config.toml
num_key_value_heads = 2
norm = "rmsnorm"
norm_eps = 1e-05
Below are experts of layer 9 (counted from 0) of a mixture-of-experts language model. Rows are named router (the router's row for the expert), gate (a neuron's input weights, with its number), up (a neuron's input weights, with its number) and show model dimensions 256-511. Each number is 128 + 32 x the weight over its row's rms, rounded and kept within 0 to 255. Numbers have three digits each.
After each expert's rows: a language model's description of what the expert responds to. This comes from a sample of Wikipedia text that the model never trained on.

# expert 11
router:117152125122139162117150095090090112112159130145097156065152144143145112137110096134156112074113117112110134198170090113135152077165155182111106082124156140161091133100255089098174091155134084038078156163077086157164077114094090158147129115119091118150117121156134117158084151111124092167092093117096181121123185133097145123141127155098124134096102181100102118147158100123082147084157123187140075140149124160144140168134099115192185091156143158095181099133129067182118129151105164128124137128101131122094117136124107131150043102143151155065111088111143027112102138108078163135116103119110121113157176133121165119098134128064150161137151098161146174109173095075121180115137106111146156074115096157153103119125138146131131128128121105104088115127125105116140085141122151
gate0:126135109187096117073115166180123098073080099119134114086128209132100110136122231175177153157058079134127112160182092083079107120129120125154121149159137140137186119111121160108144112104213113142079102094053121140131089132170128179149132105135127129129111149159141127110128150056139134057106137130139096111145118119104112127122143111124064186180099135115150149136098141174134150087117166115137149109139210116111094123105090132184117132094151124166112078114143141127108118140130126186090050131087127123130110152088138124079142113193140132052132142128195083127045134140127118159137130117099138126154162157184152098157087150098132127127140116117094107175149147057139095064113097125143174070115066110113119061083127152170110121197090128154058095127167071077136076129182161
up0:103144110157135136137131110154081129051112157102126108101117176108114126116125173132137112110134076148155085185085134111117069109096105112153208152106096152064137064143107123145196094120140098161134101100105109104096073126140145114162126140162106049188121084174157123076065134114121143144106112164086106096149157145108089164149093170116131142168139181107134075091124084116159079099134100114085122063111125114127120153112196106145097170160138156116154123082171088161126120135063141170149093064079163114126120154136109103158119083089219140110114076105110084094110135106133154132119171094120129090118156141159123155158108150124097113156124125197072105105171152132151152149057093061156160104147098122060124087095128093126118122185143135055113065115086100077072109102116145
Description: Common nouns and their suffix pieces, often before of or and, such as development, construction, overreaction, crevices, positions.

# expert 28
router:091184116133133141064160082116019114092124079128106147093121138123143143157148195130118115109179133139128100237127113125152108129091126091088105111158133122136126122171170114142117108132157159133181147158110064165162131132158112112140145125154095181130111076202054155131084174125147105161122129098110107085130163125133099123160139183147179179108109092124119126095164120107046162111146188080109047148126133173062143111088138101113111095099189164124143104096121132190151147142084089168074150118092173072162136175132100101087091109142134120101114080090134138133159155138092176091132138131097068060133119173088150190050145103151122145159128134152167153162132148108056139106172109146128176154100098130141107162112154133155174170199139142074074176166103143127109159129126172
gate1:147157147144155148072119183162123092097138125098186100139120068079153130109102127116133111118175172083183156158104142146114112079117130173167103084108120153137162099130131147067096112214143184124132099112078070159133121130085202125185100164156157109167080066193118172134111127160122108118114126076155103092146173115100086116127151131136134162101153111149155134115092153114109087093115133104117074110101168126111130158143142110095064131114117051121093151056165110099097103140123111148136124146134032182100132102090118139113178118120123160159082149109140109126122192116133175134125142125108146158105120188179123177143150073147090068150105130137107101133159089069114139112148114146193152145127122123123088081118187097100087126095126107100045135162101106146126176149133119
up1:120084107181101152160093109086105131161215205144076110097137145122096152160132110070164125093137107139076116129157073128122194078080107079157087168110130117092102124120167129054118133135088117124147114139104175143091138091181197157139150182147109157109121118103084124178090152175089135107155117156140111065135154146059171095079123151122128186074188115116097089115178088149081062158126115110087042084125165135136207148135160116115144149148129098073171158132139084195112110166142116164134151127139122095155092159152128120186093136106131168168185097075076177134134100111178148062152142131090176137103125151114081129137146122138103113100057101137112185140141116161178149121156136146126164159163118143141163111087184125163159094124109112145149150110133069143082118146139136
Description: Sports vocabulary and table pipes in season, results and award tables, such as League, Cup, scored, finished, tournament.

# expert 23
router:114185105146185145099173127144088119050167135139112103058104159105145136141142131111153082105176119160123138176152135091111137124127162153150129111149161078206058162135212042126166107130121049123130153129125127154145115123171129100149084135167097086099128062154056136106113167130161092138161115108127217132120153115156123106140172163129162157088102091112089152200085060126104104104158201080064088172117089136080138123096125127147111128140157142113109167122127109188155152151070126154069116102138155094119098211127104124114086122178145165094103110101151080112120131165107151150181121131121140067191162134086135112125153088087123178148129106166153132110137105084130175113124153129124200148120137111164101158151195165112172116109112143091119130142121121160111117087117156
gate0:180190138144200146114117102160125101039140143141069108108106125080114125135118196123132105083133138150126116174161113111095131147126152160170167109153121064123106194117134044136150147181113119141064115142108173140132065129152136112162096116124143088100126083145111096177127115116160087160149123163113192138084089130170160075107142139108130123109066144148070134090128144120079112168122142137128129145118089169158124142101103165102121212086118153115138131140128145169139143139139148095106090053151157105082112170116107108124146109110165134094094120135118165139179120167131121123119144119108099066169148146112141122124181112123134116143101159048083139140140107152097123110170127087145175125138159149141135098180106107100113129130106137123113109159169149144108124086088154
up0:096106110139110118125100145130129140174109126133193123185114071153150123087134057067135164159097135085125089164128099189153155080122124129090107246090101125179147126121046152123095145072124135100167146164147132130148169033188130065134144187171143135131131136069146139115103041182095150132151139098152121184105131089119157158144119048170136123178172129125145128124067136161181170143146129137134137185120099105125106092104165098154103155136154093176156164083128150113165117103088151142132125176100132128195081091062187114090138121158062156205159165145129123125124149120107099139106040126094204148128121142136090166206087164145109126107144108146139128120121103107146074138085130165108114161115124092152118142083175128107144100122162182124075145108133128091128113169132122
Description: Periods, question marks and word pieces ending with a period that close sentences or quotes, such as ing., s., "., plus sentence-opening The.

# expert 29
router:060151083131125169074172074163106086114165128123132111034133181123195127116140149145161154085137149155117094202118164162126171115104136165105140092167114121146124167100121096107137107152166102136145174158114108124179094183137157151094110135167084147099109090140132155121168148088142173163108109111167144147124156147151069123137141182138165163102097118061077151135088103113088149115099104107123107132150124147092122121142123068171131098128132125147127126132169139180156165155121131141060098133136131091129121123153102094095031119112133188106085109112122107112070124184062155152134081108125159086158142106129161137115158080093107178129148068188127167087189119101076122120136176115159198166076134189160140130155160136088156126157118138082118142073102105193159081074078152
gate0:123176088182088083148141144151137184107070081105127180145107104082169163119127119118095138146084163116067141118168122124131084109072099132156097154138170082139117155138145095148215153149131133080091136106062174121174157105137126205105085095098199198110071124075131138153150107091162089136117177138181159104083114115115096139176110129078168144112105121135116116113152108136109105126132091103141163160121095093077125177121143111094179139126118093134089119157101117136195092104150090047125138094185089106177097089117119158068161157152119095138141154120155106120176123128116161131151126113119167063117167122054141176078116061143087124140119082068138160089088105101087171136151133086130159121127132066136066223096175109138162153123178146116094117145163130151143203118133137
up0:137149185134069131161182171070114112152135092156106164124095140147149167134136103084120146115071153125113155161161042079113067123123122109150145123159108075126140113115162116156135107136100127160189065088107144140106183080067108151103211045154160147144072136174108091185078128153118123118097157083156132113155140078082114122160132126168157155130143116129107135128138119139150120131119084135117142167131120088111134132116113080131112124103076147115161115133113098136126096095093090186161147162126124167090120096130112138100099100099200120045106155071103106108123134121075121189116181105146074094123143159150121184151049102115081118118094149160150114141063087114181168126158144177196141105138185172145120156088093087161100132084104156121115153172149155124102164172132139
Description: Commas, periods and semicolons attached to words ending clauses (season, earlier, movie), and clause-linking words like by, However.

# expert 3
router:098156076155123152143143092101104120090141106149117135082129139190163165146115131129170108108168182183100092145115109121183157115150129086136127080154137086146098137103208100128154113116130086095111165098071082128167056143133136085138124092183050133118120037127096159135148151126152128110096094141144200127130178114167076118145135166159196128060143159114077153114138087168093085126118145076118114118128080131038115181084127103150102106148153109139101074139125119164125159141105080106121095143101140100167123195156117162152084132166152148094114070140131109165073101143088163085197139112134136116150140135079140151090122085072101188140115076150155171053162075122078134107166163120167140141110134123162126127129231124103130130133122086101104093130118080137097077106112160
gate0:114079168138103089098111176142099171103120084147138169117093081149142193128161148189114150112126152158130149142122146149133127165168145123089135120151128131116085128217111154096123140130112127125160194099079129078213135134154133161105157115167122104101131139117134155183191098105071152088139136182114106182096136146083114099101092136158125134162066185141101147115076164150165171147137123078153112164176057156162155147097118140167155116098142099088145118090154111175124091170114113092117103129150106162131169110149124107117107115130162137099150117126176126146092106186153121113119124125071100093144163091141130150071140189189116161101119063121105193140185162079149087077162115059160148150079133223198144141122133117071098106149132056140167105157170122130150037115153100
up0:108141115164106162100113107134122122076115072106149131151154131123132155112094199133144081073109114171119079116147100054172147106145125168158138104144162145079133109186153141089154119179132149143154103152171133134145116088064126098154157141154091130127069099156157076120096121111052173089132129120069135090070155200167143096111113184171169145136118128107092142138158173106142111138115098221134081114090170136150100166065150110171157126103193132114105157101088124134126144189132164093073188079107158157127161159093098139153099078175149116109152103136172128158101118170128179105143145128078116109108106115105109187080159135110041166107134099100150162143083110093073130124175120154161138075148148119198090084129172114136102114119113084094169072125159107144133124089157135
Description: Nationality adjectives, country and place names, and their suffix pieces such as -ian, -ish, as in British, French, Anglo-German, Parthian.

# expert 20
router:054139107096149131065181070132064139108127107121135152099173154130148137131086118155111172142154106142137139209159146084146145060146129132136132093143127077172126184130162075154156121115181185114085123150168118201146109142138135113079080149119086121113105128151137167129121130117144170113123115082176138137147150123146136074111189188186166112114123157074091211157136114160085116088131107090117107139138130162094116144148139101191128154120182081139163123132140145158112199148081144137122115169126102086108081157185107086115069138152150123091084064130173032119116088165075144114142130110127127077144177126112171148132114101082088185115135129150159114094128100145119160111149127120157197118104066176137183115136170141127165128117103090118093138135097101143151075158131169
gate1:155134123102103110080077070133074159158139110117117125135179171157092128133160083181116137129166122214174134141128099123066209101176123135074077126143195088124056127123144144058141119085173090110069141081148135140172160114129140130094104121194107147184133166087186170154145193117057148148104159157080165102138129092102170067084101159092137188125076130072127079168141161152148137134079115160139110138113155165125144156157167166077129059118154126168150129149166127126130169170141167091119196113167203139134190117163133127145107075137204134125105145074133131168073153124083119083100133157159103136116162073157108153055086150098126144122152136114124165111149133165144130108157137097117181138118131146151200097109132132138159121145098134134118136123148159148112203125165104
up1:167150102132128065134069099167095086176116088140147137126109180139095144073154118152142144148142172137195128122109156103068185125189160095124136146150150109068105048128112145118034159096146111211128113118159149118137201081148140065099131157178124108147178158091176178142145173113101216125149150078041144116110107095082205061049098122134140159164178129112138108135113136115092159115125136076164112143174111147158105123111178131118110101120113113148151137138081135179093171141150165093129151151152149182144196101182144101149154080133171127134090159088181125142068139086122111108085121098117130155133138162144105131183106136096134069106132088148132149109124149194106078140154092152118145184070158116078156082110121153079150147091097159122073171117109174146085184121190093
Description: Sentence- or clause-starting conjunctions and prepositions of time, such as after, when, before, until, during, In 1944, However.

# expert 21
router:185146107155201120131173095105043105092184090141075125031151172114188132183096115130139142103126138146076111176159151052131106053145143124088136142151192146155108171091236084122165104133178116115124106146093114165108070100115134106133160105151072126128067108119065159129135144136120099159121100119147138134123166107122152096059146163177117168113129148123092131148185082110098125091120174187137091096127165141126125145128146162140157118153148109119153119113109092178143156123126159117072143141113135129056109158140104084083116101134144170092088066054071058113113121152106139129127156118112112116127138114068137148076095120083146128094178109122174119144129055178117143097165117132122151118128104110164129112133134140159146130137094162092097081157114107149126103104107114
gate1:153158123117145163034095164142112125079178097108119138153193117139136087092125141114147106118146088106087086146115117068139191150122111106146133117156239193152186156103194154167121158196171156108109107131188115058123087138138134168138148186160104126177121139119128132082148161093122121148147089157102159134129086112203107135075152132139157115061054148138104144154159134117155133128111164066135116118129179088137129109080078150095128151179112106138141124085091096192124102112182164108181133094053068195131156123139145127108128123098160132138117100145109144128148129169164141131124148155123134141103150151097083114127102143166151064075086143132125067100140131127144076118108148150119134151094124075059074104125139103120103104096089092129081194155130153084201156136148111
up1:131137131124113155119157138135104138139200104059109168102152142098149112082135117156080137100130158146073091120183148092147118126130105082145140145093149174126182160109154116192137134127159111122155115126114120053107139125081148112152140164149104158143076113140085109084113186156091106141109098109141126145117091135129134123141166121146122098076094152127062166158131115153137094149069197116124104063148155092139100132075112151134164170185096099094114109096108106167193124135156174171136108100164095158145093152165150104183130122176161158108135091167100126143142083141134132095176133144110100122136135160102103154134100154106123087075096122179154151076168096145139180082143143138131076155112111091065139149129195065128104156164084120118111139158133160113162134147104106
Description: Main verbs and following prepositions in explanatory prose, like provide, using, caused, made, serving, attains, in, with, by.

# expert 19
router:093163075154144110071102084135080121152147105134130165095135141090200106141108129136136135126135115161116119179124158098141089112110172139117090143153128152078130140129152048143163103127140125157125194162124116171176142168092159150147108137169101096121150112155105129105102127071160065161144101083105172110070152121123133094129158175135205142110145147135071160129143106125067183072129177100111030106153152144124183122155106158158118099149099119107133111172135160192126090126108109206144169099080155136112117128170129120122108116174141153066116072070123128093104113103104225134116198107155090122177099125102187169132122082122139152119140126203148137069160149122143161106132170150084147128080154138229106133173194099147129158170110101155092122128118081146141185080117171
gate0:096096109143149137141137100091123108122122109114033162134117116112135084116135092146158124124112098167099165116161117148102122191139094140143096126138107162120128129166116145109128168107110157124102106110098151105110114138140077081156049100162105156092121111062175152122123171144159134116177180107141124087159053145106150127097190141110131103090138056122116157174135154074137121095104065066118086082154167137095120130102117177137098123184121104163105135190146142178118109097122092101136139136162159075077123100188102129166089075113123140127113126057109150108169136136134097134178176116155134179144106149151106157126097109146113166171150120174092135101145159105148139179162093088110107102068119107145158126205144106154129204148127067120022153127125171122157152081055190
up0:146130121114095188125149096096109058116121124098139096132160187151097142148153093146123157054082155163130129127131124086144142099133170153116156078128120110113116140080172189065147086089089084146095133148119130066100141133169124163078134175114143072166157094101072123169129147092145116197124178123154103077109086157208132129124099096127134087108108085130116108164103120085129075126176133114106134151103166118120130143167157145118182137170126174129116075110101167138179116106135076133066102107112124165156152143101108109130073154138088140074118118031133135149153162109101160131131103105180132122185130119135121117146121128071084124083107127123172149150165117088133159101183117064179136121146129110137086131151124085054209179159136113154082107122215174127119124093113163
Description: Words in album, song and film articles, especially on in chart placings like reached No. 30 on the Billboard 200, plus released, album.